From a checkpoint of a small mixture-of-experts model trained on Wikipedia.
Size: 11 layers, width 256.
Experts: 512 squared ReLU neurons an expert, a softmax router.
Training: a variant of Adam for the experts, 220M tokens, 2321 steps.
Below are experts of layer 4 (counted from 0) of a mixture-of-experts language model. Rows are named router (the router's row for the expert), up (a neuron's input weights, with its number) and show model dimensions 0-127. Each number is 200 + 20 x the weight over its row's rms, rounded and kept within 0 to 999.
Before each expert's rows: a language model's description of what the expert responds to. This comes from a sample of Wikipedia text that the model never trained on.

# expert 0
It responds to: Nouns, years and dashes in history, politics, military and sports-career text, such as years, government, election, World War, 2010–11.
router,217,201,202,186,209,221,215,226,230,178,202,197,199,176,209,205,199,220,226,216,195,209,201,171,173,208,205,184,238,179,161,193,224,216,225,201,228,179,177,205,219,238,177,196,186,179,231,231,225,215,192,207,201,238,212,220,193,186,195,214,205,219,207,212,217,213,220,186,201,184,195,166,226,200,192,240,197,208,208,191,212,213,196,182,181,167,175,196,194,201,183,161,179,225,234,210,225,178,219,205,218,177,191,179,184,206,202,186,201,173,206,190,235,211,211,211,233,236,192,162,192,215,190,225,219,182,195,217
up0,200,209,206,236,214,201,217,201,180,186,193,220,190,194,219,210,194,191,201,203,204,237,206,205,225,186,221,174,225,220,203,202,176,193,167,215,193,214,214,169,203,197,224,230,182,226,221,200,212,185,176,178,202,196,232,183,231,224,228,210,200,229,183,210,221,171,202,189,182,185,172,165,172,174,186,206,241,199,202,216,202,180,192,163,207,206,206,188,211,208,185,212,170,211,239,211,242,225,239,220,189,167,196,202,193,186,210,181,209,219,212,203,240,204,180,208,207,203,215,222,170,197,165,206,220,223,178,194
up1,230,194,180,182,190,162,212,204,210,191,221,175,216,190,234,184,213,163,185,207,212,223,232,215,173,227,228,216,204,196,189,212,194,208,222,153,199,199,168,182,216,214,181,189,214,215,187,219,199,186,194,167,168,190,198,224,189,209,167,189,208,205,215,190,167,233,207,181,214,227,188,214,197,193,197,207,188,207,188,207,198,188,192,205,204,194,209,209,228,226,200,187,184,231,208,244,208,178,191,182,203,175,148,223,215,149,198,217,180,208,197,203,195,158,210,201,235,151,192,172,183,180,164,214,205,199,196,176
up2,186,181,212,206,219,212,216,207,159,169,197,234,175,199,214,208,177,210,202,165,173,194,208,203,218,180,229,208,192,178,191,217,182,193,207,202,195,189,222,250,191,245,198,188,212,157,227,209,210,225,196,190,176,177,196,189,209,184,205,221,205,188,223,218,207,208,208,203,171,192,179,208,195,211,178,180,201,220,220,197,214,220,200,203,219,177,186,228,224,203,210,227,164,214,212,175,215,182,201,210,182,152,173,179,197,189,225,186,228,216,116,217,203,194,217,246,178,194,197,199,179,171,217,206,216,179,178,209
up3,223,233,249,182,238,130,179,161,146,182,192,211,215,236,221,182,204,219,218,211,193,235,202,210,186,170,182,176,182,193,197,187,194,199,230,203,200,179,173,218,202,213,186,176,155,183,252,214,223,194,202,152,235,176,205,201,237,192,225,203,170,177,180,190,205,205,218,222,219,193,190,168,209,190,197,239,189,212,226,191,231,222,176,160,230,205,216,170,217,204,222,229,220,199,206,207,214,165,201,219,189,186,197,200,193,223,213,225,198,195,218,214,218,196,184,202,205,193,211,204,180,204,198,225,201,213,219,200
up4,210,207,168,178,207,184,215,186,202,169,213,241,226,186,212,192,198,214,196,179,194,194,209,193,191,216,186,182,182,221,228,211,213,231,162,174,212,180,188,200,156,184,185,180,207,203,193,193,212,187,184,176,195,227,192,216,194,209,213,225,211,215,240,188,225,196,202,182,219,193,205,206,204,198,211,193,192,221,234,193,222,185,191,169,198,177,202,208,189,179,193,243,164,208,188,217,201,195,237,200,205,198,241,178,215,207,234,249,187,198,186,197,213,187,191,196,191,210,176,205,196,225,169,195,216,231,160,214
up5,194,148,204,228,219,210,189,176,203,188,202,191,183,170,234,229,173,217,188,191,175,216,232,233,223,209,212,199,188,204,191,172,199,176,201,185,206,194,177,208,174,198,215,210,213,223,232,144,213,185,207,207,182,196,214,185,200,179,199,201,186,184,236,202,250,226,208,213,213,196,183,174,213,210,209,196,196,215,183,169,182,199,194,200,187,227,208,199,184,227,172,210,231,217,199,232,200,200,207,198,226,202,196,220,183,189,196,200,192,201,185,216,247,188,217,175,228,240,220,172,196,228,196,189,227,213,207,182
up6,203,198,185,175,160,194,167,174,181,194,180,209,186,214,187,184,222,203,179,186,176,182,146,207,200,174,207,212,201,212,235,209,182,215,189,205,237,183,180,216,216,209,209,176,209,197,189,210,194,193,212,237,201,220,273,187,175,205,155,191,210,218,230,230,221,199,230,185,198,212,197,205,209,218,199,213,210,220,237,211,223,165,190,176,198,189,173,213,196,190,207,236,170,193,221,211,191,212,187,172,193,204,205,168,233,216,180,229,183,192,219,211,221,163,210,219,226,229,209,213,200,218,160,186,229,238,193,191
up7,207,231,202,212,224,210,243,205,212,184,197,247,209,188,188,223,180,190,179,218,214,231,192,187,187,212,207,187,184,226,193,213,226,178,206,174,212,163,219,235,190,219,168,199,218,192,193,233,223,218,181,207,188,159,227,225,183,178,201,181,199,223,191,194,226,211,201,163,240,193,209,182,198,208,170,212,165,184,194,195,198,201,202,193,195,182,177,213,196,164,205,172,218,220,203,227,216,201,196,237,206,192,176,192,197,202,191,214,225,185,198,152,197,213,215,223,191,214,211,172,195,216,196,230,180,190,228,221
up8,216,224,207,214,191,201,176,180,188,191,204,234,214,199,197,225,212,203,221,173,179,194,214,195,192,202,188,181,182,247,207,216,195,198,221,229,206,226,163,194,207,211,194,183,200,239,221,172,206,193,217,185,246,185,187,175,210,207,226,162,222,200,208,225,199,214,196,218,211,195,181,192,215,202,189,210,186,190,163,179,211,198,181,179,205,209,193,166,216,185,219,183,229,254,186,170,197,209,236,189,237,201,208,185,203,212,213,220,220,183,189,228,243,184,202,201,198,226,168,192,204,183,211,212,229,191,175,210
up9,190,182,170,240,174,168,207,202,208,171,210,228,196,175,216,181,216,231,182,193,199,188,177,190,178,186,188,202,187,181,185,193,166,211,221,193,184,219,186,224,184,247,187,199,208,201,238,208,216,211,200,183,219,195,183,201,189,165,179,202,246,180,203,235,235,214,218,220,184,187,175,220,204,182,215,171,208,202,219,218,226,196,214,233,213,202,199,219,182,208,178,184,209,190,241,199,229,221,204,212,176,181,184,196,229,222,205,230,183,170,182,190,225,169,196,219,200,222,215,177,190,202,171,209,192,224,214,156
up10,199,174,211,249,174,210,227,190,183,208,198,183,201,195,170,203,218,222,187,216,192,180,219,229,190,200,208,173,216,209,213,207,226,158,237,197,219,197,161,206,180,243,196,214,177,174,232,236,242,200,223,207,171,209,186,210,198,206,227,228,212,195,195,180,203,189,213,185,215,207,221,197,236,186,197,175,223,192,195,177,222,209,195,211,220,178,204,186,191,209,231,196,213,155,192,200,217,174,217,226,187,154,177,192,225,201,189,215,210,197,216,209,213,222,218,237,211,163,222,211,186,194,198,222,206,170,215,213
up11,222,177,240,220,193,214,184,203,186,217,198,227,212,215,231,191,190,203,229,220,181,184,175,207,201,180,222,236,180,167,187,224,174,211,219,220,187,191,215,201,165,220,203,210,199,154,191,207,184,220,194,219,195,193,191,207,201,196,227,201,193,173,196,232,217,176,189,215,171,177,184,211,195,193,179,190,176,220,231,198,159,192,183,217,186,197,209,212,196,194,198,182,169,189,202,211,196,169,214,212,203,172,192,224,196,195,200,194,184,164,178,177,184,194,194,175,197,184,161,232,173,196,205,218,194,179,228,218

# expert 2
It responds to: Periods, line breaks, possessives and sentence-opening words in film, album and episode articles, such as film, album, announced, His.
router,215,162,246,228,185,181,202,217,224,174,226,202,194,215,201,185,208,199,243,206,177,196,218,217,228,206,244,185,207,226,201,175,207,167,213,143,210,180,181,182,187,213,190,177,167,235,203,198,222,216,172,168,199,220,226,200,204,165,182,188,212,172,210,221,206,215,188,194,209,199,175,210,211,218,174,213,187,188,185,178,200,226,172,170,168,153,179,225,192,215,219,210,180,199,224,188,225,189,187,201,181,181,189,186,216,193,219,190,186,200,205,207,207,168,216,233,204,247,201,183,174,223,204,250,221,189,188,216
up0,197,219,214,182,200,151,221,214,233,213,182,190,226,211,209,213,183,207,228,230,174,190,186,214,240,196,219,199,190,184,165,182,204,218,152,216,204,211,206,216,170,222,182,177,178,197,197,198,199,203,215,182,220,206,217,155,174,194,172,206,190,179,166,200,219,208,196,175,197,208,188,196,194,237,149,222,182,233,209,189,191,188,202,173,223,224,197,229,161,208,202,221,172,183,189,217,161,180,204,184,184,168,189,163,204,237,215,191,189,199,220,168,156,200,234,199,204,234,213,192,181,204,202,181,222,164,215,200
up1,230,196,238,188,206,230,231,218,188,208,238,228,196,168,235,187,178,228,215,216,184,214,223,180,196,235,221,186,223,190,186,210,233,163,197,222,223,223,191,164,150,188,157,202,189,216,204,228,215,225,198,178,173,217,175,183,201,208,212,211,207,219,234,204,200,184,197,199,203,185,215,182,225,187,214,187,182,189,234,232,198,220,200,228,183,202,213,177,197,208,203,182,229,229,195,178,224,214,198,216,204,213,194,214,178,214,185,203,225,183,173,204,221,196,209,180,220,197,185,183,187,223,216,219,194,202,182,237
up2,188,188,208,195,188,245,205,216,205,205,180,219,188,175,180,192,138,197,202,166,194,164,210,193,199,178,194,187,212,217,212,182,242,186,178,158,202,249,194,206,223,232,171,182,201,187,197,187,217,191,239,213,198,161,203,220,197,201,206,213,174,190,187,181,193,205,244,188,219,222,204,229,219,172,180,216,214,234,231,174,171,211,188,182,192,186,202,221,201,177,190,213,203,205,173,207,215,150,208,190,198,217,225,178,199,189,195,191,179,226,210,211,195,208,187,218,224,202,191,206,217,193,183,202,215,199,201,179
up3,201,191,223,180,183,215,227,179,191,160,195,189,191,180,192,189,218,200,198,187,193,168,186,187,230,217,220,171,222,225,173,207,212,195,186,219,205,219,193,196,209,226,178,195,205,211,209,171,193,227,199,179,204,220,184,247,180,180,219,228,232,205,205,205,205,191,181,181,202,192,188,192,223,177,172,185,180,206,182,201,183,215,208,164,159,206,176,172,192,214,217,227,202,191,208,224,238,215,191,209,217,196,221,177,179,217,187,203,191,169,185,203,164,148,183,224,218,196,200,184,210,218,207,202,177,206,164,216
up4,221,202,202,167,178,172,217,217,198,191,164,217,219,205,211,201,232,219,217,198,174,180,213,180,219,197,212,202,242,188,193,201,208,215,199,187,187,183,169,152,192,188,198,140,174,200,207,231,230,240,182,216,249,205,232,209,215,239,208,213,196,204,176,215,183,178,210,196,210,197,152,201,236,215,202,161,173,190,166,173,180,181,181,190,228,201,200,164,204,216,151,217,186,164,237,186,186,183,194,230,189,205,165,172,208,158,231,212,195,179,195,192,202,190,227,216,201,188,170,209,180,219,201,215,193,183,197,197
up5,202,188,195,227,195,225,182,205,210,204,217,188,209,212,219,171,209,211,159,190,190,197,229,214,236,191,205,195,205,188,208,174,191,235,190,201,232,195,197,178,154,208,164,180,209,157,212,205,232,216,150,215,206,237,177,228,207,180,186,220,227,216,212,227,197,190,213,203,187,191,189,226,186,197,196,213,193,179,174,165,210,176,166,197,201,235,195,197,194,195,172,198,201,205,183,228,214,184,174,157,176,213,188,195,185,186,224,188,207,220,191,196,235,195,189,228,215,207,221,174,183,208,208,221,189,196,189,213
up6,175,196,190,205,222,202,220,230,215,184,244,196,186,213,242,180,203,207,199,200,173,192,214,179,188,214,196,196,211,182,194,200,189,185,276,207,221,187,172,203,195,210,189,211,193,201,219,165,189,221,186,197,220,199,219,231,188,214,189,168,205,180,248,211,214,212,191,196,204,180,180,200,190,199,187,211,197,225,189,203,218,207,196,204,181,151,156,190,189,191,166,200,237,187,209,213,202,193,190,214,218,212,204,212,205,197,224,213,229,230,182,164,210,186,202,172,241,170,218,215,190,210,174,195,201,214,210,226
up7,219,170,226,206,200,141,235,222,188,193,201,216,208,187,197,197,220,191,194,202,203,212,201,201,209,170,198,170,182,224,215,221,186,223,188,186,172,207,159,223,210,204,217,190,205,224,215,177,203,178,200,199,166,240,211,211,212,203,210,179,195,169,178,206,181,197,185,195,143,220,148,218,211,228,180,175,229,223,196,206,211,247,204,168,205,199,207,182,200,209,215,200,178,197,227,211,223,206,216,210,194,190,174,154,186,212,216,200,178,229,176,191,159,199,217,175,228,208,182,184,184,218,214,206,177,197,225,167
up8,195,200,208,177,184,208,230,194,217,167,155,207,207,180,182,185,227,213,233,228,196,177,177,198,193,215,167,164,221,209,201,197,193,238,138,160,202,185,189,189,192,208,213,218,178,178,188,196,206,179,196,202,226,204,210,183,208,239,177,199,218,194,183,184,188,195,207,176,205,191,169,183,208,213,198,199,208,193,217,214,230,221,165,200,191,203,160,216,239,197,176,196,221,197,229,218,227,159,201,215,239,200,183,171,192,200,238,214,186,209,210,205,211,191,219,195,233,223,190,185,217,199,177,207,200,197,188,218
up9,218,177,219,201,201,204,235,199,187,203,168,210,211,182,180,164,195,209,202,204,201,195,184,216,202,183,190,190,190,211,223,176,197,207,180,201,239,207,186,192,203,209,180,162,168,207,198,212,224,217,185,232,247,229,193,224,223,213,241,190,225,212,202,188,184,171,263,208,220,231,224,197,183,260,210,201,222,235,190,209,217,204,160,209,209,220,177,206,165,154,213,171,198,188,217,216,207,189,240,218,163,196,186,218,209,218,172,202,180,183,193,185,216,223,213,184,231,220,205,187,210,231,185,211,250,207,182,223
up10,224,226,204,195,187,195,190,177,202,188,224,255,181,214,209,179,199,186,222,198,213,185,206,183,196,175,226,179,231,176,195,191,179,176,220,224,206,191,206,171,208,186,179,199,179,203,231,199,169,219,180,189,190,190,206,179,225,196,219,188,243,192,211,187,221,208,198,224,174,211,218,209,223,204,223,219,218,221,216,211,202,180,160,178,206,192,199,201,170,182,203,210,217,196,201,191,192,141,225,226,179,169,183,174,220,214,245,222,193,206,225,204,229,192,200,187,201,204,204,214,227,235,217,217,247,194,185,172
up11,190,237,188,195,211,204,191,233,192,212,195,189,201,197,199,199,197,202,216,197,162,179,202,183,194,182,209,230,228,209,224,207,208,215,251,200,198,168,195,180,218,234,204,190,181,219,207,189,222,195,178,196,173,209,194,224,191,208,177,205,212,181,234,240,222,216,242,186,218,186,198,212,194,208,196,218,189,197,191,195,202,221,197,199,198,199,164,180,187,183,196,197,181,198,207,167,177,167,202,166,192,177,176,196,222,187,220,209,186,206,188,185,238,211,218,182,181,195,202,174,192,217,183,219,225,219,149,221

# expert 3
It responds to: Mid-word pieces of foreign personal names, and letters or digits inside codes, chess moves and table rows, such as Ho(enig), JHX, Bf5.
router,246,197,203,187,187,234,225,234,138,177,193,209,194,211,215,215,169,220,170,211,176,206,209,223,194,189,200,214,197,187,189,172,174,201,208,205,192,209,196,199,189,228,184,194,188,201,230,195,238,197,194,169,209,171,192,186,212,228,212,220,227,181,221,221,212,183,218,208,188,205,189,211,211,220,170,204,184,210,201,210,231,196,194,173,185,203,192,222,171,203,209,164,233,207,234,226,191,173,214,186,206,207,163,192,207,196,196,194,190,237,197,187,225,178,182,217,215,200,171,204,159,217,154,208,211,217,194,206
up0,218,171,215,230,172,215,191,141,207,212,236,163,157,201,207,198,185,182,181,206,169,227,253,189,183,189,242,183,196,221,222,184,204,188,210,217,227,190,189,175,184,192,188,189,190,186,215,189,216,199,175,176,238,178,205,209,170,188,176,191,173,184,214,198,212,201,228,162,234,202,189,227,216,171,205,171,197,176,180,184,201,234,203,187,179,186,222,241,202,177,193,215,171,223,203,235,181,198,180,215,207,165,181,193,215,204,214,185,155,205,160,196,189,198,207,203,189,210,195,167,196,209,195,187,209,212,184,200
up1,195,205,182,206,193,186,176,177,226,207,210,201,204,197,227,185,203,216,203,214,214,212,182,201,195,190,181,224,209,169,185,201,168,201,164,171,207,174,180,185,177,212,159,209,194,204,204,212,201,178,161,229,196,214,176,203,233,162,193,189,188,206,198,211,209,180,235,191,243,227,177,142,206,230,217,221,196,207,206,215,178,198,192,165,184,181,197,199,206,215,190,207,212,211,204,217,203,206,192,229,231,203,218,181,236,202,217,161,222,207,204,187,224,188,225,173,204,182,198,193,216,213,222,221,213,183,234,219
up2,215,200,184,209,157,216,214,220,222,221,172,202,202,199,183,199,172,205,195,168,174,216,230,213,183,217,161,201,211,208,167,196,246,163,232,211,214,205,175,163,183,181,139,151,203,205,206,238,203,227,205,196,211,190,191,178,214,186,196,204,224,217,218,196,206,188,208,190,225,185,209,210,204,193,199,197,174,203,184,181,218,189,172,194,171,152,169,170,200,199,205,160,198,212,216,204,203,162,211,167,179,194,192,208,208,191,203,162,217,219,193,188,191,188,218,199,232,208,170,171,169,211,207,211,206,222,195,218
up3,220,189,224,213,168,217,189,219,181,199,219,225,191,188,208,180,184,207,187,201,192,207,202,195,155,229,216,215,218,231,196,196,189,204,228,189,223,206,211,196,193,204,205,191,209,190,214,229,213,184,180,162,230,209,196,179,169,181,215,187,236,218,198,199,167,199,218,219,205,191,209,193,195,223,241,191,200,200,188,195,208,185,205,184,215,208,206,238,221,209,201,195,175,185,178,203,178,211,250,193,190,194,166,169,218,204,219,176,214,194,175,239,218,189,182,246,203,211,197,164,210,198,167,208,210,193,151,232
up4,222,182,178,201,176,237,206,193,220,182,181,194,214,214,233,186,196,193,203,191,176,214,198,223,187,208,222,192,212,213,187,194,213,151,162,148,170,222,204,214,222,215,189,176,158,232,188,167,220,214,180,147,225,180,191,173,191,216,212,161,185,187,209,204,181,193,206,221,228,190,204,199,221,234,194,230,222,218,210,203,235,202,206,212,222,210,148,231,203,224,214,188,194,213,203,221,209,180,205,184,192,201,198,140,209,191,224,202,196,187,196,208,230,182,211,255,222,237,175,198,224,192,201,228,220,211,188,187
up5,196,203,217,200,162,197,223,189,203,217,186,225,182,203,169,185,175,190,204,225,206,182,199,196,214,252,198,196,224,176,209,179,206,170,216,219,216,197,183,186,191,218,179,171,206,189,236,247,167,180,199,180,213,179,214,216,195,221,177,200,234,235,183,198,204,209,184,183,218,210,213,193,186,179,203,190,198,224,199,208,245,220,226,199,173,205,203,193,200,197,193,233,204,180,194,185,188,190,225,200,180,187,193,207,204,231,204,210,184,226,161,212,183,165,217,181,207,219,207,185,211,225,171,229,204,187,173,173
up6,204,190,215,185,208,197,206,172,199,185,200,203,181,224,213,175,193,213,221,191,202,193,176,203,198,205,224,165,212,184,210,230,187,230,208,192,181,150,193,158,212,211,198,213,196,194,201,186,213,197,170,185,213,233,192,231,205,176,176,222,197,188,190,211,202,173,214,200,181,153,177,177,190,184,163,228,198,195,168,196,184,201,185,199,226,195,179,184,194,181,182,236,209,214,229,183,179,185,225,217,227,198,201,215,209,176,202,248,202,208,153,181,213,215,223,175,188,199,184,182,202,237,200,227,204,180,202,224
up7,210,209,215,190,179,193,202,234,203,212,194,191,185,190,213,185,178,222,196,203,208,174,214,229,188,174,199,180,258,184,209,196,214,222,230,197,208,209,208,216,191,211,179,198,136,219,215,231,238,225,206,213,203,214,252,208,194,207,209,208,193,186,179,230,192,200,218,235,190,204,198,200,180,190,204,193,162,211,174,191,192,217,185,230,202,181,200,197,184,205,230,207,175,206,211,185,216,159,205,189,190,214,185,213,219,235,205,231,216,218,221,228,209,213,212,204,207,172,205,216,180,224,189,222,189,233,184,201
up8,218,195,182,191,204,179,203,181,172,197,228,189,205,201,222,214,197,188,218,214,178,180,199,184,183,235,193,194,218,205,175,209,196,184,173,198,183,178,203,220,237,242,198,165,190,195,197,208,189,198,203,186,216,182,205,200,192,187,206,197,202,220,237,238,174,192,185,170,208,213,211,194,219,193,151,209,224,202,197,204,217,169,205,207,188,168,205,209,189,197,220,171,204,203,237,255,227,198,213,225,205,197,180,180,236,212,198,183,201,174,182,220,194,172,195,182,215,193,215,203,186,205,193,191,202,241,203,187
up9,179,188,181,235,197,178,213,208,186,192,165,255,178,222,194,210,194,189,206,227,190,206,157,207,169,213,186,191,196,238,227,179,184,179,226,198,210,191,218,199,192,217,179,229,168,240,182,198,187,179,221,195,205,210,241,161,204,188,205,158,177,175,217,226,224,208,213,163,185,217,197,202,231,215,244,182,227,198,212,202,210,199,186,195,185,178,203,241,199,233,193,177,200,229,183,221,207,199,197,203,204,202,217,171,197,165,188,183,183,192,208,209,195,171,227,213,240,232,212,223,180,193,180,205,199,176,210,207
up10,222,201,198,223,216,220,224,201,223,168,166,201,202,176,184,163,194,211,199,213,216,212,215,211,183,200,212,193,211,211,182,183,201,201,211,186,161,187,201,180,184,206,199,197,177,164,173,207,226,206,184,179,190,194,174,171,221,199,189,208,219,189,237,214,205,244,220,180,232,203,186,228,226,181,174,192,203,215,233,204,181,230,202,165,213,229,221,197,166,207,175,185,217,179,204,225,185,157,211,173,210,188,177,165,202,199,218,213,212,160,197,184,200,232,193,194,239,220,219,218,176,195,192,201,227,206,172,210
up11,231,205,217,176,200,219,186,203,201,199,207,228,198,196,206,210,207,246,242,225,176,205,183,220,198,214,219,216,194,233,193,201,196,166,203,187,174,181,167,195,215,236,201,222,185,178,179,215,226,218,168,166,213,197,215,219,214,198,173,246,168,203,183,190,208,201,184,198,189,207,224,228,192,199,206,221,162,162,188,217,232,213,204,185,199,170,195,186,198,221,210,184,175,225,218,191,173,147,197,241,198,193,232,188,214,184,189,218,189,230,194,232,173,232,206,201,204,185,199,212,198,219,238,233,196,219,217,196

# expert 1
It responds to: First pieces of split common words plus function words and table pipes in descriptive text, such as cl(avate), pal(mate), is, not.
router,199,181,182,169,197,189,212,185,231,158,203,250,182,195,209,188,176,177,196,191,167,173,179,216,175,238,221,164,206,167,231,183,218,192,196,177,198,205,188,220,153,223,186,177,176,184,229,215,212,193,169,206,225,190,240,179,170,180,186,188,203,191,223,228,233,217,227,193,197,195,186,182,212,221,175,183,193,206,212,179,216,180,179,197,191,201,184,229,178,202,218,197,182,199,195,217,198,186,228,223,195,194,223,200,202,213,220,231,160,193,177,215,211,203,200,211,211,270,207,170,189,197,191,233,212,228,202,250
up0,197,226,208,186,233,211,186,180,202,186,247,185,182,203,166,194,210,171,203,175,205,186,219,202,174,180,207,168,197,206,210,162,197,231,232,187,205,164,168,187,240,227,211,200,206,207,200,218,177,157,205,200,188,245,242,179,187,148,209,208,208,180,208,229,224,199,212,178,203,227,176,197,236,202,184,166,212,224,209,219,184,193,208,214,188,195,220,179,199,203,208,224,208,223,226,204,173,174,202,181,172,169,209,198,231,181,203,205,198,186,202,188,190,189,168,205,199,238,232,168,190,197,154,211,224,222,208,219
up1,227,158,232,182,193,175,212,174,167,194,198,209,186,237,214,185,186,171,192,181,183,233,184,222,194,192,198,204,195,175,219,197,180,205,188,166,165,230,203,188,200,219,198,208,187,212,189,166,193,175,223,187,234,197,215,163,206,171,188,182,228,181,207,203,195,178,197,198,187,209,208,235,214,256,192,218,188,190,197,164,184,186,201,205,190,217,189,234,192,206,200,239,216,169,207,214,200,204,188,205,221,188,197,167,225,190,169,193,176,184,183,191,188,159,172,223,172,197,165,252,182,194,207,174,168,203,215,205
up2,204,184,197,198,214,196,208,205,195,183,207,207,201,220,222,225,232,210,189,247,196,213,177,173,199,177,210,208,188,252,198,228,202,169,160,191,223,203,202,209,197,180,188,226,208,143,207,197,193,193,193,164,192,165,197,170,220,221,196,165,234,183,175,180,191,178,178,211,209,164,180,222,194,228,198,209,202,210,224,209,181,225,182,203,223,184,189,244,206,227,195,202,220,188,185,184,202,190,203,209,194,189,193,169,167,171,201,227,213,227,217,215,201,224,228,236,240,192,232,214,205,187,197,213,177,211,188,218
up3,213,253,195,190,225,215,183,218,186,219,192,201,172,168,190,167,209,208,204,194,210,220,202,230,178,223,182,203,201,207,188,178,215,205,219,231,207,226,190,164,235,206,170,215,191,208,216,267,194,192,179,190,218,210,216,176,184,173,223,164,215,195,202,214,187,177,229,177,184,173,206,217,179,199,231,215,207,183,169,231,214,188,173,207,204,161,213,200,158,183,189,174,199,249,206,208,190,211,169,191,220,196,183,193,189,188,189,208,161,182,195,200,218,220,196,194,194,229,179,188,229,203,176,216,231,215,206,186
up4,184,206,196,205,187,214,170,204,191,180,199,190,214,211,217,203,187,193,205,177,197,173,194,215,209,182,186,191,205,220,159,213,224,198,180,222,195,201,198,207,176,208,218,189,199,209,228,167,194,174,203,201,202,200,205,201,178,209,157,212,229,215,194,208,199,222,209,173,180,182,172,212,183,179,184,220,232,204,220,156,198,184,202,217,199,188,209,219,211,221,172,187,219,172,203,182,222,186,195,189,198,165,178,197,187,182,211,185,223,173,164,219,214,202,217,223,205,206,228,178,202,230,168,202,212,167,167,222
up5,220,204,182,216,190,198,201,198,228,191,212,256,185,174,195,218,179,213,192,173,186,195,173,207,195,202,206,221,176,176,188,181,189,199,212,223,173,206,224,181,195,180,154,181,160,192,225,187,208,216,180,166,210,195,196,186,190,218,163,232,207,172,191,198,188,195,225,218,215,210,181,215,183,207,208,202,181,199,204,215,204,202,212,204,178,217,206,196,233,229,219,141,208,195,220,201,217,176,212,192,183,146,191,161,204,216,219,183,161,208,208,232,198,199,230,207,234,247,186,184,203,172,207,229,238,197,203,181
up6,197,218,196,220,189,210,226,189,213,189,211,230,206,212,201,213,207,255,200,202,170,204,233,215,161,206,166,172,203,229,186,212,212,208,209,199,227,174,206,223,227,203,195,191,180,200,235,188,209,189,213,176,197,185,166,182,204,170,203,196,222,197,181,187,189,188,236,154,203,174,205,221,215,199,182,209,236,210,232,171,186,180,206,167,175,159,189,203,185,211,196,217,206,203,201,174,173,187,185,193,211,195,216,184,231,214,215,238,211,207,212,217,215,194,209,213,183,227,163,215,212,217,174,209,210,220,175,221
up7,186,154,227,200,216,206,197,221,201,199,190,209,179,211,193,203,171,214,165,195,173,212,225,201,187,221,200,193,174,188,189,161,194,216,199,181,223,203,202,180,147,209,151,196,207,164,210,211,186,217,207,194,177,195,209,192,186,204,195,201,184,204,212,210,206,262,204,200,228,200,188,216,231,217,174,213,182,212,194,217,224,215,178,217,182,203,206,189,199,179,170,168,184,201,256,212,239,184,187,207,209,226,187,205,212,208,172,182,204,197,193,196,229,173,190,262,210,193,192,162,182,209,213,224,165,208,197,180
up8,176,198,222,234,202,183,197,218,201,189,200,177,211,201,180,178,192,183,199,237,216,197,220,224,197,182,203,218,227,227,178,192,206,211,209,156,196,204,223,214,178,255,187,206,165,225,225,178,213,224,208,222,164,221,171,173,193,204,152,201,221,207,229,208,212,203,213,208,227,213,211,202,234,201,206,212,219,207,237,223,224,191,181,217,238,196,185,203,201,216,201,196,177,201,235,174,214,174,198,187,208,193,172,210,191,199,191,194,190,155,192,185,214,219,185,252,195,198,228,185,192,181,208,200,205,200,190,177
up9,191,175,212,203,210,208,231,200,230,211,233,201,185,177,230,166,177,197,218,228,184,185,204,161,198,188,212,166,198,237,198,158,172,223,230,210,201,176,172,193,202,220,173,207,203,202,210,204,228,165,217,205,197,193,202,194,224,192,205,184,194,220,194,188,213,184,198,198,192,178,204,198,202,223,160,181,164,234,225,197,212,189,190,163,186,205,209,212,172,177,222,185,205,175,181,187,188,183,201,210,215,202,198,189,234,193,214,198,178,189,208,208,237,193,233,181,216,242,215,205,215,221,224,243,211,211,173,194
up10,228,203,239,190,218,164,183,170,185,157,222,206,179,212,206,160,230,213,242,180,181,211,218,181,192,200,205,196,171,196,188,205,202,199,193,238,210,192,174,181,188,176,180,215,177,221,242,237,216,190,199,185,170,195,210,174,205,201,214,190,196,192,215,209,179,233,228,179,184,205,181,184,194,203,158,215,200,181,189,183,208,223,169,223,193,169,194,161,189,205,206,181,215,176,221,211,213,174,229,201,210,177,199,176,239,189,200,209,195,203,221,181,225,209,195,198,176,189,186,200,202,209,178,235,178,217,189,190
up11,187,207,204,189,196,205,179,199,225,174,204,200,194,180,209,218,202,214,244,217,197,202,217,201,192,221,194,194,251,218,160,183,225,146,182,175,178,239,174,222,225,215,189,197,175,195,238,170,210,201,191,204,199,173,200,188,190,188,163,194,172,163,212,190,187,225,170,182,201,205,183,199,195,207,211,197,175,201,230,218,213,178,189,200,180,226,200,199,209,211,174,199,187,233,235,213,216,193,212,194,179,188,190,201,212,193,180,208,221,225,188,234,216,175,201,210,189,250,196,187,203,211,236,196,208,205,201,216